{
  "n_layer": 15,
  "n_experts": 16,
  "d_expert": 224,
  "init_std_router": 0.0212,
  "lr_router": 0.000267,
  "vocab_size": 32000,
  "lr": 0.00734,
  "batch_tokens": [16384, 32768, 49152],
  "steps": 9931
}
Below are experts of layer 5 (counted from 0) of a mixture-of-experts language model. Rows are named router (the router's row for the expert), gate (a neuron's input weights, with its number), up (a neuron's input weights, with its number) and show model dimensions 128-191. Each number is 200 + 40 x the weight over its row's rms, rounded and kept within 0 to 999.
After each expert's rows: "gets" lists some tokens that make up at least twice as much of what it gets as of all text. This comes from a sample of Wikipedia text that the model never trained on. Tokens count by the router's weight.

# expert 10
router,199,174,206,204,268,179,226,164,232,166,127,141,191,167,210,172,191,100,218,167,183,193,113,200,212,239,245,230,127,200,132,151,206,209,206,187,189,268,166,179,184,252,193,190,207,241,280,232,192,192,247,138,200,204,224,220,136,146,145,138,210,187,207,171
gate1,289,203,188,253,258,154,228,193,233,271,207,154,191,130,266,251,104,138,183,267,134,198,158,225,240,205,228,217,264,145,203,166,148,178,200,153,166,158,254,194,178,215,229,227,206,175,141,182,120,198,204,165,176,156,188,190,171,155,219,197,259,181,150,258
up1,265,234,256,241,231,167,242,188,234,179,191,185,176,155,221,220,121,154,219,221,132,220,135,247,250,167,184,233,257,138,120,180,215,152,274,117,178,162,278,201,135,185,209,221,242,178,188,236,154,214,182,193,193,173,209,197,166,191,143,205,240,194,163,263
gate2,247,209,163,121,183,234,204,177,168,203,214,224,255,179,210,196,209,182,203,161,214,253,195,210,183,247,202,204,164,246,271,233,225,207,243,216,212,161,185,155,194,188,330,121,179,243,232,191,206,268,271,162,199,128,242,184,257,174,184,227,231,228,184,199
up2,246,231,163,170,189,226,218,162,107,180,258,187,232,198,244,196,183,160,233,208,235,265,201,243,252,246,265,220,205,205,209,249,264,155,229,294,171,176,165,145,216,162,280,155,189,226,229,304,226,246,166,189,203,208,205,233,244,145,221,232,168,182,192,158
gate3,139,205,239,210,204,182,145,226,224,181,160,143,209,191,204,185,190,284,92,176,189,143,211,184,175,173,232,188,253,209,214,148,101,224,279,185,166,112,244,144,269,221,268,114,218,201,183,182,243,231,248,220,167,200,192,233,185,205,198,206,193,127,152,213
up3,186,208,230,187,165,252,229,200,226,264,217,240,191,195,178,209,179,140,231,215,212,311,203,252,230,187,235,234,125,217,213,260,233,175,169,208,222,251,195,236,129,173,139,277,216,225,164,227,159,228,179,181,212,243,145,186,240,182,191,248,213,250,249,229
gate4,216,101,224,143,252,253,181,207,226,173,163,127,174,232,200,224,193,203,186,268,137,200,248,174,246,111,194,211,148,173,213,184,201,237,177,170,144,194,281,231,215,231,252,118,231,281,194,195,194,209,200,82,213,182,161,188,136,226,232,201,167,193,190,252
up4,191,120,215,154,191,256,174,224,231,205,164,175,205,245,228,209,214,251,194,229,137,181,208,177,209,131,227,151,128,199,200,210,214,212,147,181,159,213,255,192,285,218,278,121,191,274,197,174,139,197,250,97,206,169,161,194,130,159,158,197,197,188,187,309
gets: ":", ".", " (", "-", " by", " /"

# expert 6
router,182,266,178,152,153,195,216,208,252,227,214,190,169,170,186,235,222,147,223,221,191,181,229,220,276,151,130,123,246,210,154,203,184,198,255,194,200,239,213,239,244,279,272,149,214,202,280,189,200,179,195,256,178,228,244,218,234,126,284,269,194,197,249,212
gate1,210,167,280,200,196,193,187,214,126,188,227,196,204,199,207,218,229,175,166,189,134,226,175,177,229,168,201,164,217,258,229,138,203,204,224,187,177,268,208,164,176,269,223,160,195,201,164,193,153,227,183,229,211,207,300,207,173,201,260,212,158,142,128,209
up1,194,221,251,204,205,225,172,221,164,225,178,211,205,215,250,188,241,173,124,193,121,220,192,191,209,175,193,181,247,255,237,110,183,196,168,168,185,256,219,208,165,262,196,172,181,206,159,189,187,264,232,175,215,178,256,232,147,190,229,228,168,189,120,197
gate2,179,159,207,189,216,192,210,227,131,137,140,150,146,213,243,294,174,141,262,200,212,230,280,180,275,154,156,198,209,235,199,157,139,147,197,171,250,184,212,193,177,203,222,206,180,252,172,208,171,192,126,246,173,232,197,229,166,278,168,170,144,182,232,210
up2,174,196,237,148,243,93,172,165,232,142,205,137,202,227,215,229,219,211,223,169,147,174,198,184,192,187,240,213,192,217,142,218,197,153,214,166,206,214,221,272,194,198,223,213,238,207,118,130,264,256,180,278,143,170,161,203,6,191,175,152,229,233,163,218
gate3,113,284,144,215,162,222,167,247,235,157,180,219,195,230,184,151,188,278,222,196,241,182,195,273,199,168,182,185,171,228,169,248,223,238,207,194,206,234,232,257,231,227,163,262,160,270,147,170,203,212,186,267,164,183,111,149,189,196,234,135,160,185,204,175
up3,144,238,133,235,202,196,212,233,205,197,160,155,177,272,187,164,187,184,181,243,274,156,275,263,241,235,234,150,117,238,170,232,203,260,191,212,172,237,192,252,102,210,125,203,115,190,178,196,239,222,191,214,206,248,212,205,203,184,153,211,240,165,240,213
gate4,199,210,148,168,166,240,189,168,214,208,217,195,215,259,187,170,220,158,228,162,223,183,241,175,245,232,188,186,173,178,178,192,150,159,171,213,268,139,119,227,198,199,264,202,186,180,227,173,229,215,126,210,197,232,194,231,158,145,247,217,190,230,194,186
up4,268,167,219,205,131,233,218,259,155,185,194,166,270,192,214,158,171,274,215,160,223,311,234,203,257,190,174,142,216,171,198,117,201,202,200,193,227,210,153,138,256,184,294,216,177,208,247,214,284,149,224,122,174,175,202,145,242,241,190,125,176,215,208,177
gets: " |", ";", ",", " (", "|", " 0;"

# expert 1
router,230,189,207,200,157,256,244,225,194,120,221,186,262,261,176,183,156,226,229,247,257,247,164,221,182,203,167,277,212,198,218,186,201,269,114,234,206,214,194,206,198,256,175,158,231,224,134,182,272,163,185,217,222,273,161,171,190,213,223,222,150,222,213,205
gate1,200,213,167,235,221,209,241,194,160,167,229,239,206,167,171,228,224,162,220,180,182,229,218,201,208,197,222,186,170,155,227,94,227,240,235,240,254,199,240,226,231,191,182,174,174,179,174,168,191,181,230,237,199,216,153,201,231,172,142,150,217,247,201,212
up1,229,250,227,218,184,214,223,208,261,172,250,234,140,146,204,162,243,166,263,211,166,207,218,176,217,230,197,162,177,220,227,161,193,284,206,201,182,258,274,212,279,239,210,205,145,201,221,185,213,214,158,173,188,188,231,189,231,194,169,154,234,180,169,205
gate2,258,194,250,176,212,288,211,168,175,189,184,262,244,209,222,151,221,217,224,184,182,201,188,120,195,194,205,215,163,200,118,169,140,245,157,162,239,144,199,128,212,212,197,221,248,207,148,189,211,132,274,138,159,163,218,193,204,195,160,247,165,218,189,238
up2,172,191,124,198,235,165,236,255,248,241,195,152,135,184,202,219,123,172,189,172,210,177,214,249,205,191,237,173,243,216,206,245,204,156,263,252,206,230,185,230,183,170,174,219,102,192,269,214,158,249,129,231,246,228,174,210,144,229,205,175,207,183,243,185
gate3,222,192,118,233,237,179,152,272,208,172,260,244,176,189,159,249,124,200,217,175,184,238,176,227,162,142,206,210,190,251,168,252,224,281,120,231,177,211,165,249,176,214,176,147,163,215,227,250,224,185,207,242,231,198,212,159,171,223,179,263,310,171,237,282
up3,247,161,224,164,226,179,197,227,274,266,205,225,177,187,132,268,151,189,194,208,178,181,215,174,213,244,213,186,212,247,222,169,128,174,221,219,143,189,179,212,265,178,195,187,174,221,140,123,171,139,176,201,231,153,167,189,226,189,233,218,202,203,212,176
gate4,207,191,276,254,238,154,129,275,220,204,198,163,170,186,231,149,183,197,241,279,208,225,193,165,161,285,265,175,215,261,180,212,223,226,181,186,238,170,187,216,257,182,222,188,257,246,200,179,150,230,148,250,232,178,154,240,199,173,175,162,263,155,171,188
up4,171,165,179,124,154,240,272,195,222,222,195,226,215,224,173,246,176,227,186,126,253,172,212,203,209,120,170,233,150,113,164,121,229,191,172,224,193,269,184,182,182,271,137,174,206,184,176,220,268,154,250,186,185,213,284,183,210,202,229,195,126,240,204,169
gets: " the", " a", " his", " The", " first", " an"

# expert 8
router,152,173,244,127,253,118,197,198,192,165,207,202,193,152,193,202,192,190,138,140,165,174,185,185,251,162,188,208,173,201,176,184,152,191,242,198,211,154,202,203,188,199,235,240,190,159,267,208,164,230,285,152,190,170,160,193,194,248,197,116,227,181,165,169
gate1,231,161,200,163,223,207,211,150,155,212,208,166,243,253,159,286,224,180,115,278,235,212,226,197,243,152,203,217,227,215,185,184,195,304,186,244,309,192,208,250,239,289,162,181,203,209,251,199,192,252,287,207,167,190,233,284,262,215,187,189,150,285,193,205
up1,207,202,170,247,192,146,222,160,188,167,170,216,170,99,170,122,206,277,324,188,193,218,154,178,210,225,138,208,214,151,190,246,241,198,225,244,163,121,231,220,187,164,275,159,213,175,187,178,193,187,179,160,220,259,133,190,180,139,167,203,248,103,265,189
gate2,246,172,231,242,201,200,289,191,236,152,226,211,168,172,160,163,170,184,204,169,167,171,196,234,210,184,201,210,215,196,237,235,210,251,274,165,123,187,256,87,185,213,168,146,149,161,206,196,142,209,132,188,240,197,193,170,146,194,274,254,175,237,165,173
up2,181,230,182,151,205,241,137,205,187,209,218,234,200,222,213,242,247,159,175,210,174,211,166,170,201,215,180,191,218,169,170,148,218,203,62,261,288,254,242,284,176,226,217,223,245,214,207,188,233,170,240,195,162,181,218,223,259,183,172,187,251,160,155,223
gate3,164,206,241,155,198,139,185,228,124,242,269,221,149,179,146,186,189,154,189,226,196,188,241,240,112,221,199,163,201,238,153,250,145,186,212,231,236,177,266,228,173,214,174,177,255,164,247,222,197,203,228,192,191,208,222,161,209,185,209,196,176,244,120,236
up3,236,191,150,276,195,236,213,198,285,183,151,167,241,213,235,213,214,256,180,171,225,214,146,152,285,187,210,236,190,151,223,149,293,210,206,191,156,257,146,154,230,200,191,210,168,224,196,199,199,188,172,227,190,181,197,236,174,224,187,223,227,170,265,156
gate4,141,242,201,142,195,189,201,182,216,205,209,223,216,219,302,267,121,158,227,200,212,193,284,284,123,84,212,194,175,255,209,188,244,139,155,238,222,131,230,203,247,131,223,176,232,155,185,194,136,281,183,200,214,228,229,138,200,210,247,211,196,174,166,255
up4,206,198,218,188,163,209,207,167,275,199,298,172,188,290,242,227,144,167,154,189,213,169,260,213,229,197,219,215,230,217,247,158,236,220,161,240,280,142,209,206,241,197,168,221,224,193,231,183,137,211,201,244,226,226,192,221,219,174,238,126,177,172,148,267
gets: ".", ")", "\n", "\"", ").", "\"."

# expert 12
router,215,235,226,125,159,286,204,202,275,230,229,284,163,141,218,199,182,187,168,233,161,234,225,210,272,196,175,194,199,261,125,264,185,220,139,155,215,235,228,175,80,207,151,173,247,177,187,157,191,194,185,182,121,264,142,194,249,224,173,275,193,206,149,181
gate1,164,244,212,172,206,167,272,183,219,253,235,223,193,200,287,224,174,245,165,176,284,254,222,218,91,196,179,167,110,247,233,252,230,159,144,245,187,187,184,156,188,227,258,155,217,107,172,184,191,251,189,173,218,207,193,185,252,229,215,169,245,227,175,149
up1,207,191,194,172,253,273,138,237,192,171,244,222,139,176,144,210,162,215,259,183,200,172,169,179,217,245,138,140,218,238,194,233,173,186,100,197,181,173,227,200,179,189,152,203,96,211,253,235,223,143,160,196,178,214,213,252,111,194,202,152,167,269,185,208
gate2,224,171,171,184,125,186,204,191,207,202,277,212,262,74,155,188,235,219,166,193,170,185,250,219,170,196,204,208,235,154,225,113,245,284,181,200,257,142,235,164,124,205,160,172,173,224,221,203,233,214,159,146,148,245,183,210,142,166,181,232,230,248,223,201
up2,186,129,207,264,179,167,103,151,210,198,194,197,152,225,163,224,175,222,226,214,203,226,164,259,204,274,263,266,213,81,151,225,225,202,250,132,190,237,145,263,164,222,222,188,211,175,148,125,187,211,158,208,205,219,179,196,164,188,209,236,188,175,162,157
gate3,178,208,256,193,157,153,217,202,194,252,178,242,194,187,162,251,181,178,209,192,221,139,112,164,250,233,181,166,229,168,172,150,186,201,134,268,206,191,225,217,216,170,173,159,206,256,143,227,199,219,257,181,193,234,114,174,251,254,189,200,181,112,229,212
up3,216,245,143,183,188,201,206,206,207,153,205,197,204,213,227,216,258,268,181,210,190,223,216,167,135,120,237,209,164,117,223,206,233,213,201,179,232,120,222,189,234,188,178,184,185,213,199,261,168,188,170,191,225,200,275,262,128,172,213,235,199,162,180,234
gate4,165,219,173,190,225,229,188,255,188,218,203,177,254,128,194,202,218,258,198,202,200,215,109,148,187,255,116,220,287,258,179,246,172,210,145,175,177,245,190,248,216,234,209,296,170,181,132,270,199,234,258,232,138,182,136,174,246,215,222,248,193,207,258,204
up4,232,242,260,236,233,174,221,168,188,226,172,261,179,197,282,223,134,182,130,226,235,256,186,189,199,256,186,179,143,223,178,181,217,175,238,314,250,222,269,214,205,189,179,171,167,200,233,173,215,211,187,263,185,248,224,212,234,202,253,167,248,128,191,212
gets: " of", " in", " to", " for", " on", " by"

# expert 3
router,201,245,208,183,246,249,179,145,198,197,180,177,280,155,219,148,147,168,216,237,95,245,157,201,262,159,271,218,170,188,213,197,232,268,267,215,217,202,193,131,247,174,258,272,223,240,221,235,191,181,189,175,209,184,237,229,245,150,147,160,170,248,172,134
gate1,212,245,188,214,244,224,158,210,178,150,218,138,198,243,217,195,189,243,130,189,178,239,219,180,206,161,213,228,212,123,189,238,215,131,210,193,191,262,194,164,202,217,169,193,117,226,175,147,154,216,174,135,116,245,157,208,245,222,208,263,146,264,211,217
up1,247,237,206,177,205,187,145,227,117,209,132,169,189,261,185,194,222,219,155,185,129,271,221,193,230,239,199,307,134,125,222,215,181,191,242,205,173,249,177,143,168,252,195,166,235,179,194,203,150,183,181,147,164,237,206,115,246,171,285,222,147,217,214,216
gate2,197,182,227,211,273,140,256,177,180,264,199,199,124,242,188,216,166,253,218,212,210,232,154,260,179,227,217,215,237,252,171,158,163,128,189,260,243,201,211,177,190,80,183,240,189,163,223,220,236,233,243,239,195,199,166,203,201,211,170,222,174,205,222,206
up2,181,214,248,186,202,250,270,232,191,196,205,287,147,147,270,207,199,229,240,205,237,130,165,234,259,172,111,279,262,166,246,140,191,148,179,189,197,193,206,209,200,151,107,250,134,146,192,264,148,168,207,130,192,198,130,165,186,231,190,194,192,189,243,180
gate3,184,219,166,182,184,160,176,106,139,192,167,205,186,140,253,198,210,202,160,175,228,242,246,270,199,266,245,208,224,159,231,173,308,233,214,186,188,197,128,280,171,114,165,230,181,186,130,235,169,157,181,197,245,170,166,239,161,203,228,202,200,202,216,233
up3,144,183,160,235,248,200,165,157,112,208,234,189,167,221,190,225,208,205,199,196,214,238,196,266,203,198,181,200,195,251,192,173,223,226,294,220,203,202,161,203,264,74,236,221,172,183,257,205,144,170,185,181,231,97,144,162,158,175,162,208,195,267,132,205
gate4,234,198,138,220,173,149,178,121,206,208,205,178,189,210,217,178,150,239,304,152,181,156,242,192,171,235,244,175,211,207,275,170,267,223,125,204,152,203,219,219,178,174,173,195,105,257,200,235,110,212,232,140,215,198,230,231,195,91,153,160,230,167,131,202
up4,222,204,222,204,181,140,194,183,238,234,162,129,254,153,229,180,227,199,251,123,230,209,225,172,146,246,186,291,205,113,191,180,188,144,195,158,173,178,255,65,196,205,216,171,148,178,149,254,204,189,232,195,127,206,198,215,202,159,239,190,169,220,239,128
gets: "\n", "==", "|", ".", "===", " \""

# expert 4
router,208,207,233,218,240,189,147,198,90,200,188,208,228,194,211,255,196,234,239,180,209,200,190,229,146,194,182,186,152,222,252,249,187,198,156,233,218,215,199,171,157,155,224,230,199,187,208,192,154,242,218,113,204,244,190,150,228,219,227,203,215,172,209,179
gate1,188,188,216,218,259,241,207,162,205,172,157,199,269,161,209,188,182,198,155,211,116,225,232,187,179,232,220,269,202,190,168,252,175,176,236,276,206,203,207,241,237,175,223,225,180,203,156,156,107,205,232,116,186,220,168,193,209,266,184,182,157,144,181,288
up1,212,216,203,238,166,175,156,185,232,248,204,166,97,175,234,238,208,224,179,175,295,190,176,210,266,174,256,194,196,188,211,235,139,193,228,179,194,152,194,232,191,169,259,151,263,209,280,228,263,209,156,326,238,214,177,176,187,165,237,217,290,171,212,108
gate2,244,150,142,240,234,190,235,200,203,229,93,187,173,132,129,213,118,264,183,127,234,193,139,178,223,170,262,236,160,176,246,282,199,193,121,248,252,191,190,201,206,221,166,161,205,183,203,174,170,200,234,183,139,224,173,232,196,195,267,299,148,202,230,222
up2,170,197,220,159,175,222,227,220,135,235,186,150,255,188,238,249,194,232,314,229,247,178,170,183,195,162,221,199,232,185,203,261,217,160,210,171,158,161,233,215,173,179,232,286,176,176,182,196,169,218,226,281,197,224,178,257,199,198,185,214,151,206,160,226
gate3,218,201,227,287,222,211,213,198,174,202,228,159,232,223,180,179,189,212,184,96,162,188,232,159,230,158,194,209,252,183,197,228,157,122,199,167,165,178,244,171,234,167,212,209,122,261,228,203,268,301,197,223,236,193,115,227,278,166,221,206,212,216,161,187
up3,208,188,189,195,251,224,199,194,196,227,179,209,243,175,179,160,219,207,180,214,206,220,160,235,163,258,239,186,156,215,203,166,229,202,163,304,248,286,173,262,155,136,199,192,188,98,179,200,182,239,120,226,292,93,212,166,194,158,223,221,200,168,274,242
gate4,201,231,227,174,232,199,185,166,187,173,120,195,208,120,138,192,260,57,184,227,198,220,162,237,178,195,211,236,231,182,189,207,195,181,228,236,212,204,218,210,209,150,245,149,254,212,205,201,212,185,185,146,150,167,309,180,231,228,229,196,199,203,202,228
up4,192,233,242,187,240,189,166,140,170,153,116,154,178,149,192,179,250,109,188,203,201,198,146,255,171,222,205,274,232,191,206,200,199,163,224,262,210,216,184,213,187,146,243,174,231,213,209,200,224,169,216,163,165,142,284,139,259,237,164,218,207,186,228,150
gets: "'", " he", " ", " it", " her", " He"

# expert 5
router,192,224,180,190,149,254,213,168,238,205,173,258,158,194,205,147,213,222,194,198,227,164,262,207,212,220,182,187,158,127,225,203,223,219,257,242,206,240,233,157,160,215,168,193,216,201,151,215,202,187,131,224,242,261,139,212,267,202,188,261,165,142,133,211
gate1,169,227,233,159,148,212,173,231,164,315,255,199,206,205,202,255,203,148,226,183,120,185,265,250,186,208,239,254,223,215,292,207,210,204,147,193,235,248,284,234,139,134,157,195,140,121,185,256,212,176,275,166,151,202,201,229,184,163,155,242,275,173,204,171
up1,206,211,161,245,210,170,231,185,227,130,141,190,145,120,214,114,247,185,178,222,238,226,198,169,295,183,173,157,195,148,143,227,191,178,225,204,117,135,126,206,251,214,245,196,179,285,248,191,202,244,111,224,207,182,223,197,214,221,246,162,159,203,256,203
gate2,177,233,187,218,241,246,220,216,173,216,182,259,177,240,156,189,219,183,223,183,106,155,166,245,278,222,202,172,164,187,215,210,194,171,217,189,202,198,251,222,171,181,176,151,189,178,210,190,120,201,182,159,204,158,76,267,268,271,198,150,85,126,196,165
up2,149,198,187,155,173,116,194,236,176,158,181,195,251,193,215,164,188,180,242,189,231,191,186,191,172,175,249,203,287,216,198,172,244,199,103,174,210,154,193,174,240,227,239,303,204,288,219,274,201,140,225,232,263,218,266,231,233,124,163,245,246,207,75,239
gate3,230,148,164,212,206,188,216,168,183,210,121,159,259,296,211,185,254,174,256,168,240,100,206,150,227,182,259,186,193,101,246,228,227,194,173,183,254,229,185,211,218,190,201,135,189,237,132,175,248,167,205,229,234,211,207,173,175,206,176,200,89,226,222,289
up3,228,229,141,242,223,160,240,105,229,256,119,209,241,264,154,248,237,187,196,224,212,159,168,163,245,235,220,149,233,104,174,239,180,221,201,209,239,257,142,133,269,205,250,190,235,216,205,190,204,227,187,162,269,184,216,178,167,208,162,251,98,185,222,284
gate4,190,309,214,104,176,165,229,235,268,157,255,195,288,159,190,185,202,169,194,210,276,163,179,154,171,254,216,211,135,263,133,235,206,198,262,148,196,198,147,151,147,162,281,230,171,195,206,210,179,216,226,240,201,181,210,241,199,226,192,243,142,222,174,230
up4,186,179,234,193,178,106,294,233,229,226,191,248,213,178,180,184,260,168,154,123,215,228,172,180,319,208,195,241,224,185,213,294,175,111,201,188,179,178,126,184,216,191,239,200,261,222,224,280,119,178,222,212,241,155,191,220,130,250,158,189,177,181,175,288
gets: " the", " and", " a", " was", " is", " to"

# expert 11
router,184,227,276,183,172,174,178,238,201,257,169,157,180,192,155,240,265,216,211,172,226,213,88,205,249,243,188,162,199,235,188,148,226,173,106,155,280,191,187,170,227,198,169,198,182,175,204,154,252,222,180,190,264,202,159,192,177,312,245,176,233,215,276,223
gate1,184,148,181,206,136,212,186,193,164,213,187,226,269,189,158,217,228,188,178,149,240,232,195,201,209,261,245,216,184,183,184,122,195,193,195,309,182,187,205,149,232,190,231,177,175,254,170,175,332,134,182,214,162,119,185,226,208,213,215,121,163,211,269,144
up1,187,136,147,193,139,239,194,224,149,204,238,159,232,233,154,184,172,175,192,150,159,157,232,159,239,272,208,211,239,240,198,159,175,128,216,265,197,182,218,184,204,165,223,171,158,293,157,208,346,140,222,197,139,235,189,267,165,252,207,135,227,203,235,156
gate2,211,209,231,170,268,245,189,181,214,161,253,252,200,275,210,195,175,213,222,180,209,289,157,215,252,246,237,167,196,304,162,113,221,185,204,164,267,172,269,160,214,202,114,217,193,237,178,231,216,199,142,220,228,192,199,191,193,175,234,180,183,214,138,189
up2,200,153,210,180,263,203,169,259,202,208,242,216,212,246,216,127,237,221,257,198,206,242,120,190,269,213,214,193,167,273,201,112,177,169,208,245,264,206,252,125,217,175,177,189,132,266,171,242,181,181,208,182,225,203,175,173,198,145,244,224,176,224,149,162
gate3,216,215,165,153,251,276,182,262,270,209,243,274,245,76,176,195,230,213,225,210,229,150,184,291,177,195,178,151,233,161,222,202,217,194,174,227,267,206,200,193,275,194,243,199,198,143,189,203,169,219,199,245,215,186,104,245,219,215,184,220,173,203,213,228
up3,235,263,223,171,246,271,208,254,214,182,295,213,244,105,175,198,204,192,203,249,208,150,135,255,181,173,196,170,259,196,153,149,237,226,181,166,292,181,151,175,264,169,255,186,219,141,152,281,160,203,169,264,242,144,187,251,201,162,178,208,147,162,202,267
gate4,127,209,197,239,250,215,177,158,231,205,142,167,149,172,236,108,162,176,205,212,198,229,138,270,215,189,206,211,222,209,231,119,192,189,245,251,164,234,137,228,157,143,226,289,153,175,201,226,158,188,124,254,222,137,225,178,232,283,185,196,164,168,242,239
up4,167,233,212,164,224,245,228,253,187,129,200,177,179,306,201,203,205,202,172,123,230,160,253,138,190,145,221,237,187,205,217,212,164,194,270,114,282,151,267,188,243,265,212,153,200,267,250,92,245,206,203,192,175,216,182,198,210,220,225,177,184,250,203,221
gets: " ", " |", " 1", " 2", "-", " 3"

# expert 14
router,258,209,135,233,153,189,158,205,186,221,232,239,186,219,147,137,256,209,204,251,186,194,236,202,181,174,275,166,207,165,274,285,169,213,137,186,234,229,192,192,200,204,197,236,190,121,190,155,133,230,168,190,239,264,231,249,192,192,170,229,235,251,188,254
gate1,202,170,156,201,233,206,232,212,214,219,219,170,231,196,166,197,206,135,258,153,132,215,142,149,135,178,208,195,226,226,183,161,215,180,167,171,189,170,207,228,188,205,195,187,166,177,128,230,214,232,238,59,161,265,232,214,147,209,134,224,180,180,161,261
up1,175,181,176,224,179,180,220,198,184,198,156,223,170,278,186,206,209,234,191,261,153,201,250,217,197,192,133,311,209,106,238,201,243,133,261,230,280,241,246,190,219,199,213,194,173,172,190,210,176,164,223,218,233,169,226,203,157,178,111,234,241,223,213,237
gate2,188,174,182,212,181,139,269,251,179,194,173,221,186,217,286,165,162,180,195,188,161,168,237,206,225,196,241,204,206,220,165,111,230,235,149,131,254,153,229,229,236,204,222,216,224,282,176,147,160,202,249,166,129,189,229,195,241,158,178,237,205,192,224,212
up2,216,218,199,294,229,167,220,215,245,203,203,193,206,210,228,188,212,257,171,193,133,193,225,227,209,252,288,165,185,222,234,188,187,185,170,110,196,187,144,178,282,166,235,214,209,217,168,209,244,185,232,156,120,265,265,201,95,198,142,241,180,217,136,234
gate3,129,158,142,188,239,198,214,162,163,197,160,263,149,270,234,140,293,242,144,238,162,197,251,246,198,231,175,246,143,246,311,223,165,193,307,219,260,238,227,210,290,265,198,173,183,145,217,174,224,193,205,170,229,197,185,241,204,221,187,270,174,141,260,174
up3,152,149,160,238,208,184,181,158,130,204,189,209,169,210,206,169,172,222,177,161,188,176,273,189,226,199,165,218,163,232,234,266,177,190,272,264,231,217,170,179,245,213,207,120,215,225,202,153,211,150,187,147,160,245,182,254,205,241,159,195,191,100,203,181
gate4,226,272,216,176,228,190,168,166,198,176,168,205,288,164,169,218,205,167,223,276,169,215,233,237,189,206,176,176,166,253,217,196,188,289,182,238,189,219,254,184,200,186,196,264,205,162,127,239,190,230,251,202,219,187,142,153,184,208,180,215,179,147,169,281
up4,175,127,235,223,169,190,200,247,211,211,227,163,109,190,238,193,164,237,200,168,233,198,146,167,261,163,258,199,253,189,166,168,156,123,208,141,187,176,163,270,219,229,222,111,213,204,285,182,241,184,194,155,244,177,266,243,156,188,195,230,207,209,202,178
gets: "s", "-", "ed", "d", "ing", "e"